{
  "experts_per_token": 6,
  "d_shared_expert": 0,
  "activation": "squared_relu",
  "normalize_top_k": true,
  "vocab_size": 6093,
  "norm": "rmsnorm",
  "lr": 0.00291,
  "dataset": "wikipedia_en"
}
Below are experts of layer 5 (counted from 0) of a mixture-of-experts language model. Rows are named router (the router's row for the expert), up (a neuron's input weights, with its number), down (a neuron's output weights, with its number) and show model dimensions 0-223. Each number is 128 + 24 x the weight over its row's rms, rounded and kept within 0 to 255.
After each expert's rows: a language model's description of what the expert responds to; "mostly gets" lists some tokens that are sent to it at least half of the time. This comes from a sample of Wikipedia text that the model never trained on.

# expert 46
router [ 96 115 158 114 170 154 127 112 123 167 128 136 164 132 152 131 125 161 123 118 129 125 100 139 167  77 135 152 133 118  83 106 104 152 125 140  79 127  81 139  93 122 173 119 168 124 132 145 134 109 160 139 122 148 124 126 153 138 171 126 125 141 136 136 107 121 133 133 141 101 123 119  83 105 149 135 109 143 150 149 122 100 180 126 150  88 100 137 134  88 147 116 124 143  80 155  77 115 101  88 121 108  84 116 110 125 123 111 106 129 127 115 103 137 177 156 188 151 161 130 154 115 116 150 112  97 148 130 151 148 118 138 171  91 127 128 123 138 127 138 145 130 104 142 163 155 126 166 199 151 162 176 136 141  99  89 126  97 171 134 107 108 122 130 140 124 145 133 104 141 136 135 139 108 153 142 167 123 120 125 115 139 110 141 138 171 142 165 145 160 162 134 168 106 108 115 120 155 112 120  76 111 106 166 126  80 135 129 143  93 107 119 123 101 127  94 128 180 151 108  93 149 126 120]
up0 [109 132 154  99 142 167 101  94 127 144 125  98 137 166 133 125  92 157 145 133 172 119 119 123 119 158 109 134 107 114 159 166 136 129 148 142 131  93 114  93 135 128 121 121 159 155 173 174 110 104 124 123 127 130 126 140 134 144 121 159 150 148 110 170 132 141 141  78 154 112 153 148 135  99  95 144 131 123 129 116 132 130 131 166 104  95 132 164 149 151 114 127  93  92 156 148 101 140 100 152 109 129 125 123 150 146 137  60 114 183  98 101  96 168 109 122 126 134  80 136 146 171 151 150 123 149 136 188 154 137  93 118 127 143  97  80 102 151 160 103 130 162 131  74 154 127  90 106 139 121 142  91 117 129 103 111 174 106 133 155 101  92 128 150 147 147 134 131 137  73 147 126 163 130  87 135 129 159  87 130 149 143 128 144 135 136 134 143 114 146  98 127 154 136 131 119  89 138 105 123 174 150 138  84 126 109 145 108 146  74 114 123 130 173 137 162 128  96  85 140 134 137 139 141]
down0 [101  75 163 117  69 107 124 110 168 141 136 107 140 157  99 134 150 113  72 113 159 130 104 119 118 165 141 102 119 120 131 139 144  75 137 160 130 133  69 119 139 152 121 134 118 152 113 113 116 113 141 175 126 140 119 139 127 182 116 118 118 145 109 163 158 103 127 111 126 119 156 120 108 122 110 114 103 128 134 121 131 111 126 115 132 116 146 103 149 103 116 173 136 171 150 199  94 141 107 115 141  95 108 160 129 137 100 131 104 120 144 127 126 122 124 126 139  99 125 122 130 110 103 146 116 124 154  93 137 159  82 104 108 125 115 116 133 145 105 146 112 137 165 121 120 132 110 155 156 133 160  67 127 156  95 128 141 112  99 156 128 127  90 123 166 156 112 105 136 102 170 165 140 152 136 126 113 104 168 108 110 112  97 153 132 101 111 146  99 154 121 191 126 179 155 118  91 140 171 158 127 126 125  79 145 119 119 106  76 105 102 113 131 140 151  97 121 120 153  79 161 144 165 154]
up1 [121 153 136  95 120 132  91 116  90 115 101 135  89 134 113 156  95 136 112 149  75 142  98 128 104  76 152 127 109 130 151 200 133 139 127 132 125 151 196 120  92  94 112  88 107 106 167 148 114 113 123 127  99 128 133 138 149 140 133 155 147 113 146 148 127 141 149  96  90 116 142 127 111 106 109 136 163 104 103  87 111 133 118 133 133 138 104 167 152 126 138 108 156  91 134 172 179 140 136 125 111 138  99  87 162 121 123 110 126 116 109 151 125 139 141 136 138 147 109 127  99 152 136 183  81 124 124  94 108 128 164 176 113 133 153 105 116 138 176 123 129 139 115  92 148 141 157 135 151  75 136 121 116 116 127 111 145 118 122 163 118  99 136 148 123 112 141 163 172 174 136  95 166 129 136 112 102 144 115 109 144 137 126 172 160 126  95 168 152 124 112 131 143 113 114 121 111 168 101  84 114 155 110 176 138 131 151 120 182 115 141 167 155 136 116 118 150 107 101 119 167 137 116 116]
down1 [115 163  87 119 143 154 154 129 141 109 124  98 149 115 166 149 146 137 119 129 140 121 118 104 133 103 173 103 141 137 151 122 115 133 141 124 154  94 138 139 163 154 115 147 131 109 138 131 163 124 117 163 134 137 103 166 111 127 136 139 150  97 186 115 181 131 141 151 100 150  80 145 139 116 124  95 151 186 141 105 158 134 139  88 110 192 156 124 162 158 115  94  89 107 114 149 139 169 135 127 116 174 125 117 118 131 121 140 134 130 145 112 134 111 133 125 101 160 185 149 104 144  88 123 152 103 165 107  85 130 119 120 129 105 164 154 137 134 145 168 107  74 139 118  95 128  71 138 160 108 100 148 116 113 136 105 129 151 129 137 178 103 120 151  87 118 129 140 100 156 120 148 100 136 112 118 171 138 137 120 154 107 171 110 106 146  86 117 159 110  85  94  76 154 144 164 141 140 138 135  94 150 111 146 119 157 168 130 118 120 134 152 116 122 118 130 135 120  95 124 114 117 181 139]
What it handles: Table and list delimiters. Table pipes, line breaks, semicolons, colons and list dashes in tables and infobox lists, e.g. Melting point: and sentence-final periods.
mostly gets: ";", "y.", " (Note:", "i.", "ia.", " it."

# expert 7
router [155 135 117 127 138 152 140 120 129  76 113 142 105 141 126 167 152  76 150 161 125  94 172  92 119 109 114 143 120 110 122 114 114 140 114 126 124 120 125 129  84 127 104 146 114 126 119 140 125 108 141 121  82 154 117 119 105 101 112 142 118 175 115 113 128  67 188 128 104 141 115 116 110 118 133 160 122 140 118 106 182 151 109 118  95 130 140 159 138 120 148 152 141 122 142 135 111  79 122 174 120 127 177 122 142 153 143 129  89 128 144 119 127 111  92 146 145 158  68 128 146 104 163 112 125 134 112 141 159  77 142 133 121 133 124 164 122 159  96 132 163 122 160 117 151 115 169 134  81 115 162 121 153  93 108 121 156 118 153 135 113 118 111 141 121 143 104 136 166 130 118 119 135 143 115 143  78 131 160 146 155  80 112  95 135  74 119 135 104 144 118 165 186 169 149 133 104 140 131 121 140 133 108 190 133  92 104 124 146  62 113 164 140 125 129  87 146 116 110 162 130 105 124 101]
up1 [130 109 208  80 134 131  63 152 136 118 137 113  96 165 145 144 113 116 157 116 123 124 128 120  82  83 149 124  97 129 122 153 152 148 150 152 137 137 144  83 134 112 152  94 146 109 201 122 132  94 107 110 116 125 110 160 122 140 165 145 148 125 110 180 114 157 150 106 143 134 158 106 112 103 133 141 162 135 139 123  99 151 119 119 109  84 118 144 143 108 137 146 104 115 178 137  99 110 157 144 143 130 101 110 149 155 149 111 143 101 134 150 111 111 133 131  87 134 163 124 103 108 158 106 150 122 132 150 149 119 107 140 134 152 132 105  97 159 154  96  75 106  97 134 145 150 121 100 112 116 110  94 128 104 158 132 144 107 126 133 144  91 143 149 132  53 114 155 112  91 131 113 142  87 151 104 121 147 111 154  93 122 119 127 141 138  86 137 126 101 145 108 130 140  75 108  83 156 127 123 167  66 131 146 154  96 102 112 136 140 125  98 114 110 123 101 120 146 104 130 147 136 126 128]
down1 [118 133 125 103 116 158 149 151 111 140 153  96 187 115  97 111 128 120 113 107 171  93 102 167 137 104 117 119 124 138 152 113 128  87 124  97 101 137  98 128 142 102 108 143 160 122 148 119 152 158 138 157 177 209 161 107 133 160 123 152 138 173 154 159 139  78 124 164 111 172 113 123 131 128 124 126 116 108 123 127 122 114  77 146 130 121 120 131 157 157 107 143 125 141 134 148 149 166 150 110  89 109 169 100 135 142 121 145  65  96 143 158 163 135 158 126 124 146 129 119 135  90 133 109 116 166 142 150 149 160 151 138 161 154 136 176 148 106  82 100 164  90 132 180 114 119 198 148 115 150 103 126 101 110 119 108 127 124  81 140 105 154 120 117 121 137 115 147 127 115 110 109 118 117 124 127 128 129 103 118  99 159 130 101 135 116 134 147 158 127 110 112 112 130 144 158 102  76 143 155 111 118 141 147 144 141 178 145 115 116 144  92 116 134 139 157 143 134 139 149 126 161 162 165]
up2 [112 145 161 111  94 134 104 103 140 125 135 119 104  96 117 141 131 126 140 111 138 127 119 124 142 115  67 112 104 136 131 175 156 122 155 137 162  96 143 162 129 137  84  82 126 123 118 133 119 112 158 168 125 102 129 155 133 157 137 123 148 113 144 163 145 165 102  86 162 121 166 125 163  94  92 159 159 124 159 109 143 141 127 141 136 102 119 156 111 121 104 134  80  97 135 139 153 145 101 153 100 113 159  72 122 143 118 140 118 140  85 107 140 136 134  93 139 121 138 118 151 166 117 148 139 130 145 117 117 132 128 120 159  72 132  95 113 114 174  92 139 113 106  76 146 132 161 106 140 151 125  94 126 105 119 117 134 162 160 154 114 112 133 147 132 125 143 177 115 135 104  74 143  97 160 134 117 125 110 173  82 143 119 128 173 140 128  48 156 126 144 110 127 140  96 120 116 136 140  89 129 157 134 191 120 123 145  88 160 121 143 106 141 156  76 114 120 125 106 156 111 137 148 143]
down2 [110 114 142 147 134 115 118  87  83 148 134 160 127 134 109 123 118 149 132  87 105 132 128 171 145 190 135 119 135  97 116 151 129 120 118 119 115 102 148 118 174  79 136 126 134  99 122  80 170 136 126 127 140 140  89  93 106 104 149 149 105 142 163  90 141 197 126 120 134  93 129 103 107 140 163 103 141 147  90  99 145 149 125 133 173 126 136  93 149 158 174 112 137 140 129 122 114 112 108 164 128 115 130 127 132 158 165 140 157 134 146 145 131 116 112 150 146  81  93 121 170 111 128 130 138 128  81 117 145 145  92 128 143 109 142  92 127  94 104 103 125 121 143 156 134 159 150 145 107 137 143 133 145 124  87 102 129 135  94 120  88 144 150 131 108 181 128 125 146 116 121 130  88 113 128 155 202 120 114 138 150 146 176 103 141 161 156 139 136 136 180 114  91 129  86 122 142  99 125  62 152 111 165 147 127 113 123 146 132 104 134 108 127  97 116  99 104 156 134 145 155 112 128  87]
What it handles: Numbers and ordinals. Number words, ordinals and quantifiers such as first, two, all, last, fifth, and digits in table cells and years.
mostly gets: " first", " 18", " two", " all", " one", " 20"

# expert 48
router [121 123 144 158  86 147 119 138 128 123 114 162 138 110 114 123 108 154 117 105 110 112  88 102 159 129 110 150 144 133 140 137  68 196 172 115 101 141 128 137 120 153  73 165 127 112 145 145 104 126 111 122 131 158  95 125 139 124 118 129 116 116 142 102 127  94 149 133 150 135 114 123 130  95 140 132 133  97 107 151 144 108 127  84 137 145 139 131 119  96 215 191 147 149 123 141 102 111  86 160 108 108 147 120 140 187 164 123 122  94 133 159 150 110 129 152 143 125 114 160 135 116  76 189 134 138 145  88 134 142 101 179 146 158 159 145 117 137 146 139 116 109 159  76 158 109 133 124 145 124 148 138  96 130 128 131 117 119 149 113 116 119 126 114 135 132  90 148 132 131 113 150 127 136 152  92 121 163 160 133 110 154 126 128 133 131 115 132 130 111 153 116 122 101  85 161 117  84 113 122  54 100 115 142 159  88 112  83 132 144 174 110 109 139 156 124 126 109 138 106 154 165 122 124]
up0 [108 110 154 113 119 138 115 133 131 169 144 139 119 125 158 167 144 140 164 147 125  97 114 137 114 134 186 137  50 117  78 118 166 125 122 164 121  78 130 111 105 159  96 138 120 109 160 164 107 121 175 171 119 125 108 137 125 161 163 179 125 128 130 152 112 152 115 124 138 124 129 152 114 103  93 182 154 156 143 146 110 101 126 104 101 138 144 173  90 109 140 166 111 103 115 138  80 146 143 112  83 105 150 108 140 122 143 142 130 130 107  95 143 137  86 168 130 124 132 116 148 159 154 139 139 171 152  92  82 155 137 131 147 155 129 109 112 131 141 127 140 107  86 150 144 135 141 131 152 137 112 108 119 117  76 127 118 109 120 136 120  98 121 169 107 141 157 135 164 127 132  93 129  86 123 137 108 157 107 144 136 145 108 139 146 147  84 110 140 105 169 136 150 117  97 113 124  99 113 113 137 120 117 178 109 125 175 161 158  99 141 106  98  97 115  96 133  91 155 152 123 148 141 137]
down0 [134 140 104 159  90 187 146  76 129 109 134 138  94 100 142 142 175 131  77 118  97 162 132 153 141 165 168 129 118 129  78 112  95 137 156 115  80 122 155 127 127 162 141 132  72 154 156  75 153 115 119 141 129 126 146 125  97 121 158 162 115  95 141 109 147 125 115 108 125 120 158 148 137 123 140 139 100 130  92 117 125 105  99 118 107  90 126 118 122 156 104 100 156  92  94 135 109 113 118 138 139 133 135 103 107 170 117 161 100 136 147 111 141 104  91  87 109 154 111 105 172 144 122 164 166 161 132  90 123 130 143  96 101 124 150 107 103 118 151 157 183 147 114 113 109 116 171 123 161  85 128 152 153 118 143 134 124 120  97 155 123  81 141 161  93 120 130 129 141 131 125 159 124 133 103 156 145 117 118 132 155 157 111 143  75 145 125 117 115 148 115 127 166 146 118 137 153 108 126 132 146 118 147 141 135  76 121  94 142 131 146 106 120 135  93 156 108  67 116 147 139 106  99 108]
up1 [115 104 110 161 116 128 109 100 133 130 118 103 121 113 163 126 114 148 141 123  98 130  86 154 113 113 150 120 180 140 135 149 124 158 141  97 160  90 147 150  92 147 124  99 110  87 130 136 137 106 146  89 110 123 124 138 179 129 173 160 118 144 177 108 150 168 110  92 148  93 124  74 116 134 114 139 122  94 106 146 125 160  60 123  96 154 102  88 134 110 106 139 132 118 128 105 162 118 181 135 101  78 122 133 123 119 126  97 135 124 117 128 145 137  96 103 109 116 152  73 142 119 121 109 171 137 169 185  68  91 162 122 158 102 128 115 131 124 149 139 143 143 104 120 140 165 139 130 129  78 200 134 163 115 165 147  91 133 142 132 122 106 140 154 156 143 117 135 131 111 146 150 141 108 151 129 118 150 137 158 112 130 118 139 147 153 135 131 128 128 131 150 159  90 142 126 102 143  94 132 145 115 128 133 142  88 132  91 126 119 119 133 136 141 122 139 123 151 118 129 144 167 202 112]
down1 [107 143 171 115  98 120 117 127 104 105 102 102  94 116 124 134 156 135 121 142 111 139 136  83 130 159 122 171 119 159 103 171 154 107  71  93 126 150  94 190 116 141  81 141 136 133 137  67 155 130 105 103 113 143 126 142 129 124 179 111 127 140 105 156 151 117 130 134 129 107 138 139 144 119 167  99  88 144 148 116 149 120 146 166 136  92 131 106  80 116 156 118 116 131 104 114 126 120  91 152 114 102 136 119 120 134 195  86 152 128 121 120 163 132 156 133  93 118  59 134 152 113  88 161 133 149 113  97 121 126 158 131 139  78 158 117  93 129 104 160 116 121  96 154 123  92 135 137 118 128 157 137  85 129  91 149 124 145 141 171 161 120 112 116 112 136 100 101 157 129 115 149 119 128 102 143 127  97 125 162 139 127 128 157  82  90 132 141 131 139 140 165 135 155 114 107 117 130 162 144 156  93  98 119 112 117  97 133 103 109 109 115 143 106  89 112 177 150 172 140 126 140 135 131]
What it handles: Heading and sentence starts. Section and sentence openings such as In, Born, Honours after ==H, plus pronouns her, him, during, first, and table years.
mostly gets: "In", " her", " during", " In", " MF", " part"

# expert 51
router [145 159  95 135  86 167 117  84 133  72 104 130  90 116 151 105 124 104 137 144 126 168 162 109  67 152  98  98 147 144 201 100 121 111 101 119 147 131 131  98 138 147  96 106 117 139 119 139 124 117 128 164  92 122 123 158 112 159 132 130 131 138 125 110 167 137  97 120 123 133 139  96 165 130  92 140 124 140 100 140 143 145  64 124 112 160 196 125  87 115 145 151 148 101 151 136 155 177 138  75 111 104 149 142 160 171  81 148 127 117 120 139 190 139 120  94 112 105 118  96 146 152 143 149 162 141 163 105 110 125 125 139 120 108 144 151 116 117 115 129 126 128 122 124 126 119 140 125 108 112 109 176 126  85 131 150 122 132 155 109 125 127 131 120  96 132 123 112 156 121 172 143 144  96 146 148 137 140 110 142 141 132 127 136 121 133 133  74 164  96 114 127 129 121 155 120 115 103 143 120 153  96 190  98  96 136 128 164 123 130 167 134 150 148 123 127 159 124 113  79 154 136 133 120]
up0 [115 103 122  90 139 130  91 157 117 145  81 114 142 124 139 161 134 121 152 152 133 105 112 124 111 124 140 103 130  87 138  79 111 128 158 105 119 147 105 123 139 143 133 150  92 136 151 177 130  82 146 179 131 105 152 161 111 130 108 150 168  74 156 148 123 130 132  95 132 110 120 126 106 118 129 130 101 134 146 137 151 160 137 114 141  94 127 168  98 140 100 102 137 139 112 116 116  81 154  95 100 100 121 103 142  72  98  89 113 137 129 167 112  95 146 155 153  96 156 155 179 147 121 195 144 126  98 144 145 128 129 140 119 152 123 136 104 139 101  92 135 102 145 133 111 159 102 148 150 118 159 105 121 131  84 140 152 178 107 159  93 114 164 131 143 131 108 170 145 100 129  90 130 117 108 121 135 137 119 138 106 115  91 100 141  99 133 139 106 128 131 101 138 104 151 120 110 108 131 145 139 144 132 158 118 119 166 180 164  98 183 110 100 102 129 143  85 149 106 147  99 131 161 168]
down0 [160 163 130 123 147 137 118 139 125 150 116 177 118  68 136 137 141 147 141 128 130 103 101 107 151 153 146 128 175 137 115 115 137 113 131 144 125 144  96 148 104 132 114 139 132 162 100 133 108 136 176 123 155 144 135 127 162 111 131 117 168 134 119 127 124  96 118 144 127 193 124 160 125 147 151  87  83 110  99 129 144 162 126 135 117 103 114 116 143 155  73  79 161 116 124 125 126 128 158 149 142 166  99 140 138 150 127  96 144 132 183 117 154  83 150 107 152 106 141 153 133 156 165 113 111 170 103 142 166  83 145 107 123 182  93 126 151 105  95  89 116  74 142 125 115  96 129 138 141 123 143 161 131 143 110  76 113 122 121 115  86 158  91 127 154 125 128 124 102 123  92  92 128 155 128 156 119 130  95 141 155 161 126 109 121 146 140 134 169  97 127 104 190 111 113 167 131 123 131  81 132 122 116 101 120 143 155 120 115 113 103 144 124  99 165 138  93 109  98 173 138 125 128 100]
up1 [155 145 140 124 176 117 105  96 121  89 156 103  98 113 174 120 134 105 149 146 153 118 103 112 134 155 106 150 110 127 120 135 143 146 125 127 120 133 123  99 102 109 124 102 143 144 124 117  99  91 162 124 152 126 145 141  93  86 128 118 122 145 128 127 162 130 142 119 124 128 123 140 121 128 132 154 175  90 100 137 140 122 161 172 139 176 118 119 124 143  98  96 131 133 122 194 134 126 153 105 132  82  91 134 153 105 141  93 100 108 115  99 116  88 110 120 202  98 130 124 120 115 126 162  89 100 125 134 127 116 156 170 159 148  89 137 122  95 176  85 160 140 148 128 106 139 139 132 146 136 109 138 171 165 115 184 167 107 134 149 100 132 150 136 142 136 115 146 103 148 112 120 186 139 161 146 143  82 134 137 137 145 112 153 125 127 114 164 118 162 162 130 148 124 136 104 123 137 164 113 117 146 111 167 131 113 150 119 137 110  86 113 182  65 130 167 143 146 118  77 147 139 148 114]
down1 [148 150 149 138 134 157 122 149 102  99 150 181  98 129 112 100 166 158 115 109  94 126  90  90 111 111  88  76 113 107 132  86  89 120  76 115 156 123 104 118 124 108 135 166  87 150 149 107 124  87 129  62 140 138 144 105 116 141 119 127 146 155 115 122 126 148 100 134 151 124 143 109 109 169  95 136 124 114 128 144 147 105  86 139 118 126 106 101 127  69 134 142 112 145 120 118 133 120 138  89 107 149 113 112 137 112 125 124  95 150 132 179 128 141 116 113  75 137 123 101 138 132 120 115 147 111 119 145 170 157 119 136 118 126  97 137  87 156 123 139  76 173 108 130 134 132 164 128  99 130 105 144 124 152 120 183 158 104  88 116 163 145 102 119 107 154 178 137 118 145 151 139 131 165 108  82 126 118 144 150 174 132 117 139 148 110  94 171  97 113 170 133 162 166 122 128 125 140 159 114 107 134 157 156 141 128  94 113 129 116  98 110 126  93 117 150 148 157 157 158 149 130 154 151]
What it handles: Second letter after capital. The piece right after a word's first capital, mostly names: J-o-ão, J-e-ff, N-e-otoma, Gu-ilders, Par-amount.
mostly gets: " St", " J", " Le", " Br", " Ed", " La"

# expert 40
router [ 84 144 150 122 114 171 112 120 121  88 115 157  82 144 143 110 125  80 121 124 132 134 158 125  96 119  97 104 126 112 135 122 137  95 123 155 123 131 154 121 155 145  53 108 128 153 113 140 141 126  90 159  89 117 124 187  94 174  76 107 117 161 110 133 168 128 125 129 126 124 126 122 144 122  98 144 133 159  92 145 118 145 112 122  92 167 163 144 129 112 154 114 165 160 159 134 169 145 116 100 126 111 137 152 156 133 134 129 126  99 134 149 162 130 128 100 144 140 114 123 127 128 131 116 151 153 160 100  82 100 109 129 133 170 131 130 106 119 189  86 126 156  87 106  66  84 117 117 136 115 105 129 122 122 116 116  98 101 117 127 134 121 153 122  85 143 118 116 103 119 211  94 141 133 103 127 116 131 107 160 146  98 101 130 107 144 138  57 119 103 100 153 143 119 118 179 112 120 145 125 127 101 112 103 127 116 137 139 112 145 176 134 128 160 134 124 141 110 109 112 153 144 131 128]
up0 [116 146 149 124 102 129 125 114 104 133 134  95 108 102 126 145 146 109 143 148 157  99 135 102 196 136 101 141 133  89 128  95 179 133 143 109 132 111 141 138 117 102 112  88 129 146 128 130 120 125 125 122 166 145 164 146  88 113 156 106 113  98 131 145 113  92 131 116 132 101 132 157 130 123 114 138 169  95 117 138  91  68 171 157  91 119 118 121 124 109 120 110 143 145 100 154 143 114 108 162 118 115 144 135 162 118 132 116 111 121 124 151 148 122 121 158 132  79 133 131  99 165 111 112 136 170 138 131 139  90 138 169 145 141 144 103 108 120 152  96 190 153 112 103 120  87 112 116 120 145 128 143  91 135 113 130 140 105 159 124 124  98 149 163 172 148 147 156 111  97 120 131 174 119 104 166 121 111 183 164 106  95  74 149 133 144 117 153 161 123 165 161 156  98 156  81 137 130 177 132 169 143 121 144 133 116 159 149 121 110  95 112 105  70 128 143 108 175 115 141 111 154 134 161]
down0 [141 149 154 105 149 156  68 160 130 160 105 128 119 137 105 119 130 106 182 128  91 106 125 161 136 139 106 130  88 126 141 119 157 135 125  86 145 159 123 102  49 134 146 161  47 119 130 118 149 141 170 131 104 121 106 126 128 129 149 154 121 111  99  97  90  90 154 187 166 122 138 150 129 113 119 109 121 118 152 141 101 120 111 123 116 122 105 143 179  95 145 111 122 155 141 127 154 164 177 156 161  94 105 141 112 148 139 132 117 129 176 133 110 129 140 133 135 125 126 121  92  91 144 129 143 113 114 148 122 131 141 152 136 117  96 146 119 167 103 133 129  80 197 151 118 149 132  94 126 157 182 148 152 106 178 148 146 106 128 122 130  87  77 145 111 128 132 141 117 148 113 130 114  96 114 164 161 102 120 114 121 141  99 154 117 130 137 150 110 105 150 157 117 130 135  94 148 148 162 134 110 133 158 110  95 116 139 137 143 119  86 128 145 140 137 139  99 103 137 100 136 128 155 144]
up1 [130 112 147 143 157 135 110 124 138 128 102 127 103  95 130 130 147 143 126 127 146  74 142 112 178 127 146 100 145  92 152  86 168 101 117 136 103 122 104 150 149 155 149 131 120 131 146 124 113  60 167 167 104 127 155 121 142 117 161 104 121 135 172 137  99 133 106 110 126  85 109 127 121  82 137 138 118 104 163 139 100 138 102 103  95 111 122 114 156 118  94 139 128 143 125 181 150 124 105 157 119 125 103 134 134 168 147 130 133 120 109 111 122 121  83 139 149  89 114 139 157 114 101 101 117 158 137 145 174 123 129 104 127 173 116 132  94 131 148 151 120 148 131 119 129 138 124 135 185 136 122 124 123 133 162 123 157 130 134 126 127 119 148 150 191 133 157 118 132 105 126 148 165 101 133 141 157 111 151 155  92 113  91 179 158  75 138 102 122 167 160 143 146 170  64  70 124 132 174 113 148 141 129 130 147 147 160 111 138  70 132 109 133 106 107 155 137 166 126 159 155 128 162 118]
down1 [165 114 132 125 135  64 120 133  92 106 125 137 135 110 116 106  89 129  63 141 135 148 150 119 134 161 125 114 121 124  54 134 132 117 101 126 147 179 133 129 103 137  78 218 103  86 144 111 122 136 150 150 146 125 145 139 147 156 170 138 132 106 154  92 140 108 134 112 126 129 132 163 160 119 146 148 147 149 175 112 103  91 143  77  68 139 111  94 157 134 149 103  96 121 140 121 143 141 149 136 162 136 112 111 113 132 101 159 152 144 133 105 145 104 104 135 135 122 160 139 102 185 121 112 110 135 123 111 133 145 122  89 105 127 106 154  99 112 130 157 170 131 138 113  81  92 126 107 113 128 113 160 114 102 142 106 102 180  95 126 144 143 127 128 101  99 110 136 126 130  93 132 149 132 110 135 135 138 143 134 138 137 153 153 141  92 146 109  96 156 115 107 129  98 135 142 193 121 156 187 108 125 108 144 115 151 108 140 104 109 120 129 122 119 122 151  97 116 118 120 178 120 128 120]
What it handles: Single capital word starts. Lone capital letters opening names or words, like S, R, L, H, J, as in L-epidoptera, J-ames, plus lowercase starts like citiz-en.
mostly gets: " R", " S", " J", " V", " s", " H"

# expert 9
router [126 126  94 123  88 104 130 107 119 112 158 122 110 143 108 138 124 119 145 156 125 148 140 116 106 132 141 129 150 144 159 140 129 107  95 176 146  87 133 117 176 165 109  98 112 175 159 143 137 130 129  73 147 152 122 152 145 145 104 137 113  65 102 139 187 104  96 130  98 116 139 154 130 121 104 124 128 110 109 138 156 153 152 142 117 120 179 111 114  89 159 106  93 134 157 148 173 115 149 100 137 115 154 128 132 122 118  74 140 116 134 142 153 113 179 115 184 164 111 105 160 113 121 145 137 137 140 113  64 132 123 170 113 163 124 134  90 108 122  84 101 156 145 110 145 116 114 156  84 170 111 130 190 140 156 119 166 104 121 134 124 131 146 119 121 148 128 130 133  72 151 148 138 147 143 154 135 157 121 160 146 109 179 152 124 152 115 121 134 116 139 127 110 155 118 137 131 135 117 117 115  99 152 128 173 131 131  98 131 123 195 147 118 101 110 108 124 110  82 124 113 129 131 100]
up0 [134 137 116 139 133 119 121 125 173 123  89 147  95 148  96 132  85 126 140 113 121 111 115 131 204 112 141 100 126 111 143  78 125 106  95 145 102 124 124 104 129 157 139  99 150 132 139 134 121  99 171 169 128 103 134 168 108  94 136 134 129  96 130 130 125  95 108  90  97 114 171 127 105 151  90 144 119 109 124 104 136 173 135 106 177  99  59 141  97 120 165 155 116 115  99 156 128 125 121 138 119 112 105 106 154 162 113  69 123 121 122  91 137 131 140 115 100  83 137 137 156 116 119 150 134 143 109 123  91 152 155 146 119 152 124 146 114 121  98 105 124 129  90 139 121 196  94 127 108 142 124 115 156 135  88 135 134 156 164 115  86 117 138 144 162 118 167  98 113 138 160 125 131 119 143 134 109 125  91 140 128 128 120 160 138 131 114 156 112 117 143 157 130 131 119  62 112 164 138 123 189 117  88 108 155 159 130 183 142 107 151 118 166 117 132 142 108  86 106 136 140 123 125 145]
down0 [134 119 116 131 127 149 158 148 118 168 120 140 109 139 114 158 142 159 117 108 130 163 134 143 113 131 153 126 125  84 122 127 129 121 114 176 136 116  87 105 116 112  98 149 136 143 129 133 147 142 151 149 182 145 126 157  86 187 147 136 103 146 137 138  93 121 160 148  59 122  89 191 126 112 111 112 133 122 117 182 132 129 113 117 178 164 146 124 117 167 147 122 101 142  86 161 124  70 124 112 139 144 140  83 164  94 114 104 102 110 129  97 175  89 111 107 117 125  94 161 143 180 177 104 104 179 100 145 152 117 178 150 122 114 120 137 127 103 128 108 156 168 107 141 102 135 169 149 126 126 159 128  90 124 123 137 129  98 107  84 146 150 128 173 123 140 119 106 121 116 151 123 147 126 132 100 151 112 128 172  76 151 126 114 123 155 123 121 121  98 103 148 140 120 115 145 132 103 154 141 147 135 110 128 120 115 127 129 136 136 164 144 158  84 133 127 149 139  97 121 127  87 142 145]
up1 [124 151 150 154 155 120 141 100  87 110 124 129 166  90 119 148 125 161 123 134  94 113 101 118 114 104 128 162 118 110 147 112 125 133 135  82  95 154 132 118 107   8 177 103  91 102 102 127 148 109 143 169  97 118 142 154 163 132 126 174 140 124 153 144 157 105  96 113 139 114 146  96 139 138 124 138 110 125 105 112 134 157 119 130 113 138 132 127 124 119 142 107 177 105 101 118 122 175 149 159 110  93 140 125 100  99 148 144 137 133  79 135 120 107 167 125 101 119 106 104 129 139 130 131 144 129 110 126 164  92 163 129 126  88 132 142 122 132  91  97 122 121  72 164 131 100 162 131 146  75 137 173 108 143 123 147 124 145 150 132 122 102 148 112 163 121 106 120  83 130  86 120 138 125 173 104 133 102 113 133 111 145 146 116 130  76 161 120 167 125 132 109 108  83 133 120 114 144 160 114 140 114 105 168 134 128 148 128 117 131  68 142 133 135 132 146 140 116 150 150 109 166 146 114]
down1 [134 148 104 137 145  87 116 135 112 103 165  94 123 112 128 120 149 112  81  98 126 148 106 126 117 163 135 153 146 125 134 125 122 139  69 132 139 131  84 145 133 129 149 131 102 163  96  94 142 165 173 129 133 162  97 146 151 108 136 127 164 173 126 115 127 122 114 116 127 113 125 134 166 138 141  77 102  96 130 132 105 169  96 123 148 104 106 110 127 127 103 118 143 135 138  93 145 143 142 145  98  87 101  92 141  89 126 111  91  84 155 136 149 122 125  96 112 119 108 114 109 151 129 119 119 131 129 103 116 147 154 149 139  80 124 129 132  87  79  66 133 114 184 124 117 151 149 135 119 122 161 153 104 149 116 112 143  82 178 123 162 136 150 108 113 130 126 142 145 101 100 194 107 129 126 154 122 148 125  80  91 153 130 159  95 161 138 141 107 141 130 147 108 107 135 150 127 158 129 139  97  90 116 184 145 109 131 146 117 141 143 155 114  82 137 153 132 150 127 126 125 172 188  95]
What it handles: Capitalized name onsets. Capital-letter word pieces right after the first letter of names or words, such as Zal-ahaláp, Tal-isman, Ts-ar, Mal-es, L-ieutenant.
mostly gets: " L", " K", " Z", " Mar", " Al", " Car"